{
  "n_experts": 128,
  "experts_per_token": 8,
  "d_shared_expert": 0,
  "moe_layers": [0, 2, 4, 6],
  "router_score": "softmax",
  "normalize_top_k": false,
  "routed_scale": 4.0,
  "init_std_router": 0.0116,
  "lr_router": 0.00105,
  "beta2": 0.95,
  "seq_len": 256,
  "train_tokens": 978500000
}
Below are experts of layer 4 (counted from 0) of a mixture-of-experts language model. Rows are named router (the router's row for the expert), down (a neuron's output weights, with its number) and show model dimensions 0-255. Each number is 500 + 40 x the weight over its row's rms, rounded and kept within 0 to 999. Numbers have three digits each.
After each expert's rows: "raises" lists some tokens whose logits its average output raises strongly, later layers aside; "comes before" lists some tokens at least twice as common just after its tokens as in all text. This comes from a sample of Wikipedia text that the model never trained on. Tokens count by the router's weight.

# expert 71
router:447557509482509487433470478535565431604465516536417444519475488426509476539513548517538493495516500490495561539454534430500522479538521482561532427525522536498557546564532517460515489429498480526484508516449522453483498530561527480458465528503491425510525444493496479543504578490479505512469443472414517507454430486539536462520511538436452488536489504539557487474529509485495567490454448460448493493466421514496521528463491495523541481547465543518480482500551469574483473499511455459481523480482549421549586515484476465566538527515498515568435460482520519521462531500450512572501500541549427510457480511483496428484505561480436450477507523404424529532506548505482546618466547522463474402552506498474535533476464494490540444553418572493521511467440535403474457514508465
down0:493521402468573548472603530464459543506450490509508514478425544594507528440504499494524533506510451520440468565487527538418517495560533539464494557549504546435514553509518523504428541448504477477440437528474497478492569534512569461487509523541423542491510442523494506512494522497545513526494536436526547541440438519446499464535496522490456557572520531525578526533514503521547477554539516457500519486478500509416495462559506551549469510480452527491492485498605495468444466445404541499568463559553484520481447468394510497523487473466491480514524502544380551501527449524477441429522535530482528537509494524512557512457489549487528574475505470476453522489484543451402473488492549517423529555544533508520479517549495490526517528460516533476541436435483494527488465497488435
raises: "Personal", "Other", "American", "==", "In", "A"
comes before: "\n", "-", "The", "born", "==", "S"

# expert 113
router:525524530476513506442434483520518402511465500541466524486441470483463461515525550485460428467454474501529468537513517481560427548524533511501532432530538533449541573564502469559509538437532553435525569483463504434533521537474504495513487514478462517499482497530452445519515559454440525485481546499471507466507436536535468472535472559512481467515550505451535536394415501478460501479509536450500481399472523494572524531458563531572508448574485510503453456502567512509516482521538498509484552539549525499517496451457490481567551471463479549524475510572478506542449468504535586505528541538502501515530442463463542484458508523551418464502419545437441567552494536446476511509479524486414552529525567498563531476510491482451497495522518599496489524466574451409524576431479501
down0:510498497490482492514551472499531566440512450478482499482470519560530505540547464524453511511529493505514538497514547560516494570453512473502534446492495463448551487522576532512536428455483503497504446479568515567499475515564486453486458508534495459536505480524537579480513506444488564453518478457498499475519450445470494453473462588490398434581529535432509493550564530565526523483533510522523503503454462529439491503486482478455488489458476604577542464521562558522577463508491596474531482482522510518513487549481567473534550514550523550503423411487490503521561563552459459506524470473495620526509568519548544475492583484483550571525484491531533478486474476543502515554416507524441480475502445408502511451547524445492503512530489477506564559520536500563454399554500462
raises: "\";", " they", "\")"
comes before: "2", "1", " ", " Succeeded", "age", " Preceded"

# expert 63
router:481496506458486510477453557449540492498534464526488470482474517565457493512474606516565551518532444532485482536492432551493441538490495540495449450509564527470574546591486526549536463418532552516544473472459450433516464498490533489467542466488572560416448509514505446504564517511484607442477470493437522491493489473527464460506445446488531488468386489513515558476537395511485557503523505537472479471464505488514508503477543492530534475501500508538427552528474459461524491546517567545564555493466487514495498517460526455554521475496455551473480514508508564490521541527604513507519447564498425503533551482539548491447511524449458444498461456550523497498455527552511523486571507536539576472385473501537523507541480527493411535525409481477487547522456490557489517424532485
down2:472473474493427484451448604488508461478491480553508515497540462469540537513445502513479455535431530476492504467431484516515512524513495475533430464536513413545460516527513436496484514497488501512555483518491500489441515468516522513538467516546489497565486544474528497436483472465510558488497537560531483506478544600445547435516550454506510520561537509528491624550545561539492519521509473505513483455503496488527534453513557482499487526536514481432396498484455442526348502507478491485462443501445497524512436493443477450451431514518507485525426493521604520520513457525525595496550456523543439406422431521432560533498525497416495447510500537478444445530482542468513520495476475507567509513454468504416530513563531552509523449537550488488510458468431439449487523527508498
raises: " some", "\n", " the", " many", " both"
comes before: " the", " he", " was", " a", " it", " she"

# expert 77
router:517520494553495478526490439479480589501560526463446457512469529579462536462477546488488527509507499563548461527505453516475503465557467457437516550484586495461528531538486561483540479440496453485552517525528573461507447493569494549506551456533546468455563562466497552500508520534514466465439450466516485544494490523480511464480543473495473579531414509446551455474465557452545503484449470502517538442555507526502490473510496439470411563525578569563618556399428510405529511463511462563502535546534472498484511527494496504551509450509476520466497525523489539533536578461476534437534502537472482461562506452464401523540554517437534526432488456575538447493475492485486509484480549492467521523519490512446532481467524539466478521434410492524501475572499449537492463523502479
down0:470452472466531513528559511541464400450508483490447484507468475575449492569458471586563483584564514555534527483445563508522452598492521529534526498509513486439549563502483524464542531476497483482509495504514443519471565477446492507533475481472501513515517391533508509570445481419527533528473471476503475583448488511567491490490446537460604485508463438510528505432495507489484450527529538467534409401515502522488561534469522512485566495591476479464490517516545460540519430427499515514535510471451447449489502536502488526449504474517527515506478489522472488464499522548465527557481459502548441481529377496496511492521475415483421459563464564552470541485514501469570471542454495504510450455559495555474491465452493492543477507444540500559503496482436499477581466553535520
raises: "0", "8", "5", "7", "9", "6"
comes before: "0", "9", "5", "8", ".", "7"

# expert 76
router:507476498570431484456431551441523529533519524433430468520475499543485446502533474502445495506500531509533463463529455450473519425494485520523503502484568442459476531548488488447438512422448505517525554547518561447547409522482494593441512542479506480469540553439464506489488528543520509499440516538504488474492496523438446490510492470470471515516505509457492463446513546474512494477508550564505528507557540549525480482501478467542512542585549544501554528533455527470531517426494529519557554543531529455448494468467530462574588448541465487584521572517541498567518573457448531444576526518461451493533521450519398485537478467440524479449447450543468522529447504441505519480478570576472529503524486461495529533499567491511389559495428508485533444537552547531529446529495461
down0:402550469492510484467515472442527470496443588543521470497514494479476515550530542514512459535525469432521599481440476435494518500464512506469558502485520502493443507489460518583471538492520463533484499462389399514392436521526443490493515474500436466520444573503507537461457477585465509463543496572501477524463519496469507486509460513533469527513453529478566492534535447513522544458517462484570504530476482518451563488509508566453548503573534503510557458508562540520467567448475527494520553527485485436487518555521491563491533491540510482520450477500514517502487445542560509499476448465476487566562500509564528547518388573472493426521541483478504517546568506550524545449512492540502564492471456545567459474574517455426498509529579513526457494465425557559510469537508556
raises: "7", "8", "5", "6", "9", "1"
comes before: "0", " |", "9", "1", "2", "8"

# expert 2
router:542493533481448550447543514486447548537523492478476498489473530512370543424493549384465439484455506480516460475528512491455553549490469494528458547497509497508485541525503424510399494458463496471555462477554500460503422485493545539561572491514531470448542521464470533500541458563548472485448535497547500508506510488475498476544480462445518606490496490495535565486506489481525553518484484549536513507533573545543477454450488462509474581545484526478549578531429550412511520456508500520514492547516511532480455560539504514505488516523482521599512488529558520568461556466488538440528522482427461517526467535504439562526545485487574513459481513530540462471484502487476474459495447428395499532524502457500524470447531530505371518475468513418489458609503466520497475519497504
down1:393517528531515456444494614433472508515477518521491488582591513540474481559496498460511427473492551528451517493523544581503454551515505537514497516474524469490489539498498460537496492462512486477492585439504494564481493496479490503525515541460365487493456415530473501509541506534458535474432487516544569470493513539542492534479528544529416541499546516530463475493542508565493497553519497539535535502514528535492537469475470468502547508517449437463519448496535542542568503520606527477472532427507436578477507538490478577510469495498534551538506535497453444538450536436505493479468556470406537522480531505502475447474488503519507495496490574541558495523535453539506453459468480526529477442558466527551561429608465492554529437468567473483412487495439511422491515459488464
raises: ",", "9", "8", "7"
comes before: " |", "0", ".", "4", "5", "7"

# expert 118
router:559502497470556423534475497508517503477535522489546468555536431541481481517483457531514529499553515441500509510545525513573557470570488496490442441552460521504424478489437511518473486516518528501503467507589458497470493488452556552554514475528476479479482588535459531491479598477525527495519566495469461477519471566459560585493474549519521459463542567523431559417549526554497486550485477511463488536563464557490537483582513470490498455543568548527456511554487536575458551451481505532471453422497462490538487481574540517451556526500525524618427534505493518549517455529527506553501439474506533441501490403525443507453503480494481508524452538486559501484506490523528472473463520487457556465522492484474475435517554537431442561540500465441427518418433485518438465482545517
down0:533438453543577513592504458439523468462522437503469460504485468566527463474505454554483555523550450490590419547449484481511496475525434500526419475476523490533482430475555474471503487536552482527537562467494477533465537458415514524505531506519495480476511521503513483409551510468547465495456539509499529510475459490471534479491514479448502519558473532452516505429560591577502481438497545508487430456518519482423572512551444470457433438536535479490526498507539442476501497444451535506555490478420509454611506436460524525503569557479452468527501575481498547511485522470459490531561414481465542445552498503428548505504467490467564471463495526493487545413512545490505454493503490561419518512451467499490521557453551524530465559448472458491499489493488566479504449476569489
raises: ",", ":", "."
comes before: ",", " (", " |", " and", "i", "'"

# expert 27
router:555534506500509451518449499459533550474534501452454449564505491573419490447416457550470562517532469528533486550571519499542500465481470454453483437530548480564472437549486454523499503463503480489551548472530546438518416483500485526514507507587555486419523579427458520482513568511545582500463523502514490473523491551487524512504523472475488490512441503454487499458510577509515489523427512547425527434534579564477492472554499456485504574612557556527542477448507527476459545504486525453567521477503498538566512512464473540563514446554480499615478508473481521550572508550524558525519478475534528482551514425498449521531500505477485493421509524513553504480543481471497487502513581485500572553503525484484517461436546533436516558455432546488501469490497446428501503462502545
down1:481486472554488501571510574517612502521483530512500503490492567508493487445508514440542539479501547501547508524516501539465529496541545519545489527513483451467493548519497548565517476486534468458484584512473513614538571597493504480544419512485453546494401505535504540548469526527492468487491512519498500466490592504540531533470535410539597547501475466457475457477509470495452460518528504472586522481524444432524498421490534465464503517491490454464461524465491493527451528461554397531490531540591503529498532606538481410527429549545490483542510498462485522532501533585507557533483536500533472472480514525480521484514533504515469468547560489477523489519495585519483511497467457570448521482516549502578568517475424450529502445520517483474497489423474550601527451469431490
raises: " (", " |", ";", ")"
comes before: " |", "–", ")", ").", ",", "."

# expert 67
router:514557471505476584446533549539555512502502465491444489503526497500457532463528569533549563536572468544502525528489474550449476555504495510483499469485593495480565513600530531551507459476531510506524524509500486451488446443554514464470489437540586446440480513477545481506515497550500569434515472448476465558442519464555407442499506474440461549471449493505522575516501488443517518465488493500457524460466465462532538472451484525423517554496496562445495499488480507480472511536487558542498476433433513444462581498564512453527530485449431565475515501517474514480518511491549509450537468469555454471506521440512544469520607551461510477493457495442491503496488493528537525477522498535514480534443463490431517535502432563444414553535438536490471560596423489502502499394554462
down0:514492509486468444438478471459463555515446509542508512515491525547483588503540555513495487516529452484460534465447516488538517521528442510501577542420556436494541430522462461534503491464500537440528458440452524464447531450488461478479400541437481468469516485508518515512481491542462510473451461534493542520510486533542449545481438596551554534513455509480506546502575513487460523472498499559428421510418551446508401497516531487528472493486497507530435490468487489463551507426524492417442450486446535515448481522501584520577401496446516531563472490513570532534512572491524489446507508530489541490567564519498517459453541588506487598555522508479478530481477521486508458553473506464483541435545494450520509502519525515457513553469482462602490473576515509489510459544465585
raises: " However", "\n", " They", " There", " While", " The"
comes before: "\n", " The", " In", " It", " He", " This"

# expert 64
router:452490495490489481418441565529453448534494501490468555544439495463501498524523534447474474501485479430503494449483473483470474489545476526571495579507542480453455590469528529523505520473466501451511545517498597488507425457529507529512533519438492492514524563535452549548477473511499429480407490512527526526515470498449459468523531461438486524507460465476640511563454547452527468493433534540526506470561526484531520520545489483540535542510565455429515529489431492456539473463501543596469528497507535502424467494473407545547542453540500547548464453509474501569442564504449530475508585561540475531486474523447478514545468481423539517446464452500535518472489563475540558448528560471397506505519525510505505496537468490557483496503437524494536452557477497412510493555490563
down0:516521519524546444480488478420529509590543457481487539546496557506473565440504529496526502508551394471556484454552620491474472489434548577439491502457494505485464501571489452526501467485551482440488500497509556486450492515535545394470577479489477569526469491497544426568487471540517522481555444501444581570506531483530494500485531475454520547486510564504548521548498495467520438482506511494558496527533487487530557553427495491553482515484536571447575453558513552539509524507436540500491447521530533583525512584496526522553511471573438481468481496502522489496505487412547518493500585456489536481492479498571485413538493552527488475511498419550469506454521531527529525545427523464490416479461553497535454526531435478506509546513512456459452485481442532540459471506490498
raises: "9", "gen", "8", "order"
comes before: "0", "1", " ", "2", "9", "–"

# expert 103
router:482507495496487476469426511440488525501519511441418479549482474523429463502465570487453467415509494536477507508443499458504499461538510548521490525549530450495571540512471533484509486436479507515540544534521584502569456474451520598518486541496560480469541503449470509496486513497488429480392556491541504477556437499497502476505559473447470506475458505449508482413483546484457518523453535546432542482497533527551431473560600455531562520465561463542544483460395468540535486455559459537487543520539536520472473482467493491585541442517445508527460542505482483552426565515442545486503527489459454494498504497544413491523496479477528479450509523479529468569459537469454511460465622472362537505529477480537544525524528510486503497480465568498548478510522523512575496551497519
down0:511508525474443477544521591494468480460542438453532526498434461561509474471480495529455525537462475549525481525458475501532533565456528489510482507468536554497515474534528475439471438518480415493498489498473497434519486450477485483505541541478442511521488417551532469559589502477497554479513432439525502446462494404543536532520509432468551575518439497497506507506533493450535470509591571470462518538509477581462490447527515488508520518489491466476477482584491487497420503511448471571580515474521462538467515490501568485378507461504443443516543549558447526476547507503491491433503482557449502542514491583443538490477413564461564464508437479521469485598578496470491472501559514546446525566501512557445508518529505574480481501402516452522475499525484536502517456551515475
raises: "5", "6", "4", "3", "ñ", "7"
comes before: "0", "9", "1", "8", "2", "7"

# expert 12
router:476514516582517505481432617503517486513438524529474536457382522507427461484556536466538450416509490532550482509517462451511434519537467433487564434462446478519534522489492494542570500469428549494520596497477582495473509437471503475431516446508465513505443523557490471541490530563538506427512542476498500428468504445527462455529490529482476444521497540492513487478485475511477488489465497494466568489468523509444538539498543514512561455515426425504502493441524491546534506583461518557506540510492470477458486481520448545506468531428430501422450564530479534399495479510557564515491547465532518544479519527481537463413550458540479482423499499484513525518542516530479548537504578437523587556484573508485510515442484474491553525559501527479535427480488484431528506484516493
down2:481491450419551485526549523527521461488492538494500525378453427397544512499472504510553529479487529519494448503555552480596551445490466538453439576474544507492495506407486460512502513453538531444513496528524478576536470417491528545455501522462456479437545499490473498495434532511482496455566503547491472555485618479496539459504545529520489459489467485446497516519456549528475480556467498510572499493534487560591502497517512492476474469443528614480599477558480548519491479496526501515511465439516411488574495457478496556425489482526480566503567494511476441553428483507436515487470504525496516539487502508520476493547484463561523503498486558562545518424525424460515404494519516532548504578503507439477449532491432495528457490517521468517491510538526464483513492521576491
raises: " |", "5", "4", "inc"
comes before: "\n", "1", "2", " \"", " ISBN", " The"

# expert 78
router:483499484516515499487491543492517536494488476476456512493455507535486512409540503508481447560433553561516495482493504496481526465545469526535462545483582482506508461566495500492509536447506448517498524584470586507524443530516480501479512511434492433395521544443477586498449451540572510478507504491445515512401450502472488483520532465522475550590499445428514483492447513413571513516441468517521553442546544493530515474479504486496491508469507511510571531495496504415493440469440480555471490470529444501470433477456481523471459483507479525543519454511545540533595592435459500461554524451506476523423479547462373565539549491551525520446499436499510455486495561511555523505493456499414477444507536495464509524474523464557513482497455512449543495620519428538475468532535525
down0:549491475489492519475503487570517524462521523546475475536433603465552467580539469521430470540488442508496540465600507526466494507489487497513535425467517459455434490512447473525443431520446470499437482453482547517574491496477442472413465515461494480549544562447537530545491545522495517531563434502539448489439509478506554470505441494469474436494433528504471493514519471557532498489474558587490579500536504517518578435592547486484422461526477493474552496465510528454516467553512524471467495515446454455494551493423465568465493532551491556456438425574434478540478529450504458437562489501522450460486526442489467515509485483439551462439566505527532507538481421469491521478484481546457428562519540485550517494529438534494471512518505487428476479436557515518488494526526468
raises: "0", "2", "1"
comes before: "0", ".", " |", "9", "5", "8"

# expert 86
router:513543484561457579480467566582497478522523503514509528476446516511477499539558549521484512533485459583502453436551515460419471551547466506473509472513598493465548575606568490513537551460563464509530571538488506471494498504529487467430486468513577471496454473547464475468496518463482506460479521482542496527449479463487517465569470528417453547496516526465571459452454511426522474467531382489534525487543498460540453494504516491483418554522513522555558534501487542454443435514498478519508552546483529489526508453582477469473474483460540465461463486526471510530510560544422569449561552531547504476515429563445484469494579518424477527482521471505454495525540539562573484582527499444511530444558542501518558452520480504492572461501522504504481530538498537471550496537468518
down0:470470378527486548514516577569549461444519493502466509502513511449509471470517403520543464517510527505509566520472484521484483543534521478467524485554514503482547514487538568466560565450527514469446506486502428414505486474522535510502475514540618466521569521456495489506476520498457535538566499513529571478520519488513434481538498596497526500405528494455453513527486508573434537460561562441476470544503398556571483527466481498506559464528428589502479475424455423431502538568535523527526477459469503476464561544477482532441581528556462517534459504503546490474485458481475508498528426483511515557474496470498455517460510516498489486434542509496531469467496452463505552479488476462502534517456501495553480553485539473444530477489505584431613508465502511542505522483588478
raises: "d", "aw", " and"
comes before: "1", "2", "\\", "H", "A", "f"

# expert 53
router:556530516529515411522494451508513460504512523523473407541538437527455503516510453546565534501503458492544560550512558529527547515466428498503492470521513513516582399448494479530545466477488485484475461518556486537502542504476542558540523442476564459495498585432515483453417546468494528484461538493510509490542479504530570530488452522497569481525518546512443512507430509520507496573548529531523435511480459524438533506474507444563407503582524477554499517461508451468501526422428465447494521510462478441580483575541545496444453492554495480485511573468506478547553502461525521482497436509487487460590493492477569454476448491521466551522489513545549496494553547560485433526455497520474554455455501564415523475514461525488519482469466491435445544514478420541458538416544545
down0:509473428465468495527506446505530532447545515493510406580472494576523434529505414523473522551517462454534484608526499506496528475494504497422488477572498549529438502548492455482470466443553516585506531468461435553469510532509485471447533500508545464498555508456548527438445490504481456444535511467511526510494513476491491453494489476523577461491557543523572546427494488525591554514503532478530487426500522517552484495452450557464511559529500464581483542523498520514562539467489475518476540437451520466506476416497514460454556517494515528483493560539497547397497512514457472486499510487510548465485469491548535500564448431401526519518490457558495505504570503488527406436472534493558476544437488520492500575410528530433429437480471578520452497493494568473491521488511531
raises: ".", ",", " ===", " |", " (", " by"
comes before: " |", ")", ",", " (", "AR", "E"

# expert 102
router:474519507499535518495428500543560479510485484486450466511426504487480474482511571485444420472504541525483502477443538521483502515531533512607468552489532436451545560568476525542513485467484493465546567553497486466542478493484469545507534542481514475461564473526451476435524511520507467471418486524525505493541468521455503493453508493440475562490426458463458477393483508475517454498406555532475528409567448500506431598470517461498553532494546560467528542491455476495503500472546521554518541490536550533450482471451451536545534494519494576584437499495498513547439579454504566459530496534536451565517508520516411446505528539529509519423518497523546549502441505476490575496445599514406452484547538497567548515540530536513505498525476574534530509537524547470553470524528494
down0:500503491545528474498533573485549499510502529545465551440459411479486506550546524534495431541497484564498533487539551530535503539534452498538471442538502505529535500509483479527456453552568498422509526486455527484504488541509528535433503570472530514496473507385531468471440499492476488442497555522533567550525548574526437494547535467536533477541508545518510501489559544452512536494416540484532495498547597505441533520388463523532487454502513398463454492434575471493563516498499491469526550470463565522528537508525518475506541516532464497414437553444534481538590541518499496523487499525561525490522473423520514547502449511558504457533521535433530575493464472455525486584542488420420488511475504515468503504472499491567499508609491534507407468478512488429521563524491482
raises: " |", "8", "4", "9", "0", "7"
comes before: "9", "0", "1", "8", "2", "7"

# expert 106
router:510536458467523491418464485519551515474525459480437483516513524535462494515521525502517534536580509518499556525482452500506416530546477524546501439505565490456538511561537558533525421466548554484540500492439476424462446456528547499481493425584572473446444469461526489555508601531500556480526478466445474499469494507535455477524481526471446503528442479532508559427558504525480554451444490571425535462460467511526513556483533515449563516530540570484411508504511512466488514563492594511524530464493522511471516490528488474570562474477527554531461507501484508500534490527570502484528478500520471474521537455580478442462571553458493490471457508505563547517455528495529535455532576509487541510442501547471515522502476532470463561499367545454528560507453487439554469398548516
down0:467491427437491490422503435502449471478456459510460513532473516552508550605494499491496508551476535458548449469504588495403469425527440477504455489532478517481459506493517490473364498468447478478458590466496471512550494487604502499454457554517448518474512498520482523572491524502516480474479492535487497512503489586510445451470482486493510474575517515478525532495449435468546498548475529466458494499504485541479472511491505506507520488487444463523430522507481507520553529502414537465512546536499489515512391520453527523465476393449540584479537452512460567544500514520448529483503468494472478518521551479528588565506460529540525493549473481482526593553542511450423504479514487602447477496546488498517451491454446540520470424553549560534495465493564435438503493465449540
raises: "\n", " There", " He", " The"
comes before: "\n", ",", " The", "==", " He", " In"

# expert 29
router:512454518497564463517463464455561504476514405475459525525493452554480482558440495531511497510552503466556531500536582490583505469513499489511468445501510510458477406483536488463437468448495554519483537503505482505489483473479575520414513458543557469454517559412544481478490564479573571441519513528416494450518453539482506530528471490470529462546488523500502523418506545529520520490499529557498480438463507562533548480521520485550509468617548522483480491543541501470493556507441486472524484492532491547557531477468509511553592525490533516611513500504568483570603478532546480492568428571489464527550557412513463550514438457504514469433495488503474525478508492475529511472520561540432568522491562529480516517478536480456463530483424492455480426461487487461480500452558553
down0:427487403476524485591501487492501473478472521560598514524579412538474483519480531563436509471507480485601527546496538476462488460498451469411460477464454503593456514503540485473523536560592545495569532591503554484509442534464530468546493448461495464520528503432467444473471535485461537489491471488543490492519469511502572503543479489542492512501481497539532576518499493531439505487448572609524539473510537452552486518526414492460449436498539461516500531501454440525513519518527477525522545499561519458519438490475518501467518483525476492486518577458520484402555466437517542569486452525507535504513423514503549481510527456463465535445463492481398456468516550503506488484516515413532552521474510458482489551423513516498468506458553499443550468440467527513514564541499525
raises: ",", "\n", ".", " as", " with", " ("
comes before: " |", ",", "–", ".", ")", "\n"

# expert 47
router:518458507583559455550415513529565452447515499487536459519532499502509493560386571575490437554559565425530464522530452478468471436516469490502510462510499466464523455494463506522446464489491505468462469467471458521450515446537568493426480441547536494496472503460577493499434489507501434499452494501444443502454495536471475538494482557462570456475546509530484481428488501528506503467505522484536425503432511565450551488455515553545441477522512496504474596512483481512523486469449542486521512499507486490569515602506535465534561451546538486544569479464543539494506491553518464510465473474474444447516490458576433541422504484459536456512513496543551521545479468451504505456495508510531520517504457536459488456498442421494394505502441445539558509509520463461548592434460543
down1:509502459474385548506542521487463462484446495540571544556489481515463559469549503488531535475574514402482562557543517520473434528526480492444520543492586512479486537436486465536493513424496513513475540512484522514548560477475538507507489446424508538478536517569483472482490470446444521511447554486569481432482540500503506477485504460488417488515472516475561475499427539514503526550500549485437471515559534475518495526487498595564557553471431502493536431413447491483520500500493542481522554517506484496564502438431474461498483459509459500554506521536379554477534543489605575513467520509539549530513448549487496545489444447468454531499566507513542558468558549466552476523465469446553475590448518463524486555470532480527529540488464525489511523528510510583458507433529485
raises: " with", " (", ",", " of", " in", "\n"
comes before: " of", ".", ",", " and", " in", "'"

# expert 1
router:450511506465487417510513454493431502473511483492489403535573570532515489449442520546459508485524487523501528502519524531428519405521461456471616515576526529515508471450440502495418455520563512556543446507536460507468498480566543516491521476517530518461424537503530591445444463536493436445480521478547477524508512490495559577514458534500535487495486505505562536500474455518475467507542536443493481521511511493483592548525432479421427476489490504519507585506475566532526444467575465520453471475478459492531490526532493519596477509524512457459468451492505497536538427546513463458517477525481503408554506444494412492473549509445503562578506455507512425454551509516523494520502440468484470439490504482460458429511463557479404522481532496591511517459461466548519523475484509
down0:460466406463508493548613529551516521464491467426454510504544556531498490480454486501426584462500487522543481472538408521483527518525499507494480588514458520491428507484497472439551541534425410494425565445488515515539525442435466467512522504496493537545456507489457550457486441483470488486468512516539514539495485498436500580554530508484461531470493560548471475518467547535520462480512487534544495592457583477506474496477527465553548514449503515462614554468496488518485501486490480555428534483472434491473543547566470469586484568504416446508477579514496513477484476511551462463478568521521514415425564466545466492457495544506532537539477517541511509473506515453512507462506477530486478471541426493446516472534555544499518552492465529532474565516538429451544447482567483
raises: " of", ",", " from"
comes before: " of", ".", ",", " and", " in", " to"

# expert 43
router:472475513487539433536488532466529493455568492508508499516538524541499522504397485517446468557550539475458488479579462497478469519548473518475490446533551460552526542484416466559458521484522573523499477437495497519467528472503556461441509457527514560499420476472535520487466451587469529495452521484515475555475511495490467550488451530541551448501490475542527511418480471562458543481459523452455447477471541523490579531547487547529508458551524511474481537467444515522573472519520516503495498434492483515532556501453452478558509540528532504548494419489541505474522459579538466520411439551524569440494532453559363527429511506471505439514522523507543510437456530458559511471528477506515489441487529500462533441528453507480403575571462514564527512467454491491561543396490524
down1:542451376514487467451470506483481430498528476550483523522466572479405534529455573536452504526514516474467504492498475473501489464490439492472491494449573470493463524446421411526473576484487523538533485578483519416468483476545504451542508465505496592552460612515509476500513491513497455506419601460580437533503599466574506522484485508528532484523400504518576502517551536505471433477525554514470520530554485593478469510473477509521535499524469485496511475509471467502553481465507534488519538514550475500518565552542473498526448503460478482485530508477542554456466534520544504530418460477546515481453518445559437515533495500479483522487476522511497553464561548522515529458494354530493463525441520574491456508459578457539558493505508506503462516498533520488483554516506539
raises: "\n", ";", " of", " with", ",", ":"
comes before: " of", ",", ".", " in", " and", " to"

# expert 31
router:450430498472476516504451520476511501458525452467544454504532495517519499429514423490466514475530487497510426495561458504514541415530474438451597506507489513552495458485550536534470491493572507544521454514456476521488480544464531537425435498546506534495421516535485542494441512533509559470496547500491552499543505527515493566500460485521533504491527507529508478475568522440521501485510481461533480536466612478475514524501481428442467486559558537471485487520451532545437548504556501514490419446540435536465532473592495473493521500434558434538411510480570470473526458525550524499524454559521537528457549509508484477542490491480446541543447463527517410536561559491546442539496474522519520396553544425553475492548501609459473540483498487561554516459429428514505461549569495
down1:529491452569557448550576530551482523460451454553434470534532508526465517497459534531527486565522530490467462528524456500472482374489450522518457468565544523527519477524490502497480541485383475534549481527462481450495510488511496416477518490474463575499430492472535523513464432482481479444462545456508470538474533479526455549492506501543528520519469513527541488444479423526545467427529544532448508563444559504457499494465520495477541510520452468511431526428510504526507470510514533475550518481531439483526450507500517475473513540550485450549559449537437534412499463553536500498457541566508509481468483445453505475441555576473506447449508471490614533428496522474538515500460519552526435489540471471455517433546527426426443485578470459520577530470517474542549561444453513
raises: " of", " with", " |"
comes before: ",", " of", " (", " and", " is", " in"

# expert 120
router:453566508550529489487551532474555490475497561496499540499484537568505509535429516473558494557467498429455479438588517484502506491422492515430464487521463522527415475552530442475481570506495528519437434489504475514501471512488447490505487479476491478475497556444508572521511461486471508538527507525535469527522479534481514480531547458538517500539533455472443509538555480461567504531550496534559555517530563556471463484542472528500498510493524483413527485537591479470530517405439526465437446541462508526505528525488510575510516535547443479579588410480483526474571495449518517524542446401485504554465492506538481548489493443445551585509431471426469457439480536477530522470519467564414505531526419445477462523432533432503466534492498459488452453573519479530434521541508477
down0:493536559515481480549490447484439564428467501565508478459466476470603475541487460486498566502491452524428530486481476529480472460440495451481531436545499490470485485506469539433555502549572516483465485479425547502509559597444557583492494500507502491485429510551476517499463457503538472495474465492494495495487478524537495481469464513436484588489559532509504502420464477501536398566390475451456595502502506532523500436526480561544478428489452464489513537435431547435510434546462489459460528482533471527509441500571525524440506491473440446481527514490519518479513500502539474472495508558523579499515451521521491490517480398476517557493499518510546516531525503491422499483526450558504491520538523514526565536462503544474488438545470549453463423534562449448437439548459447
raises: "\n", " and", "8"
comes before: " |", ";", "|", "1", "3", "2"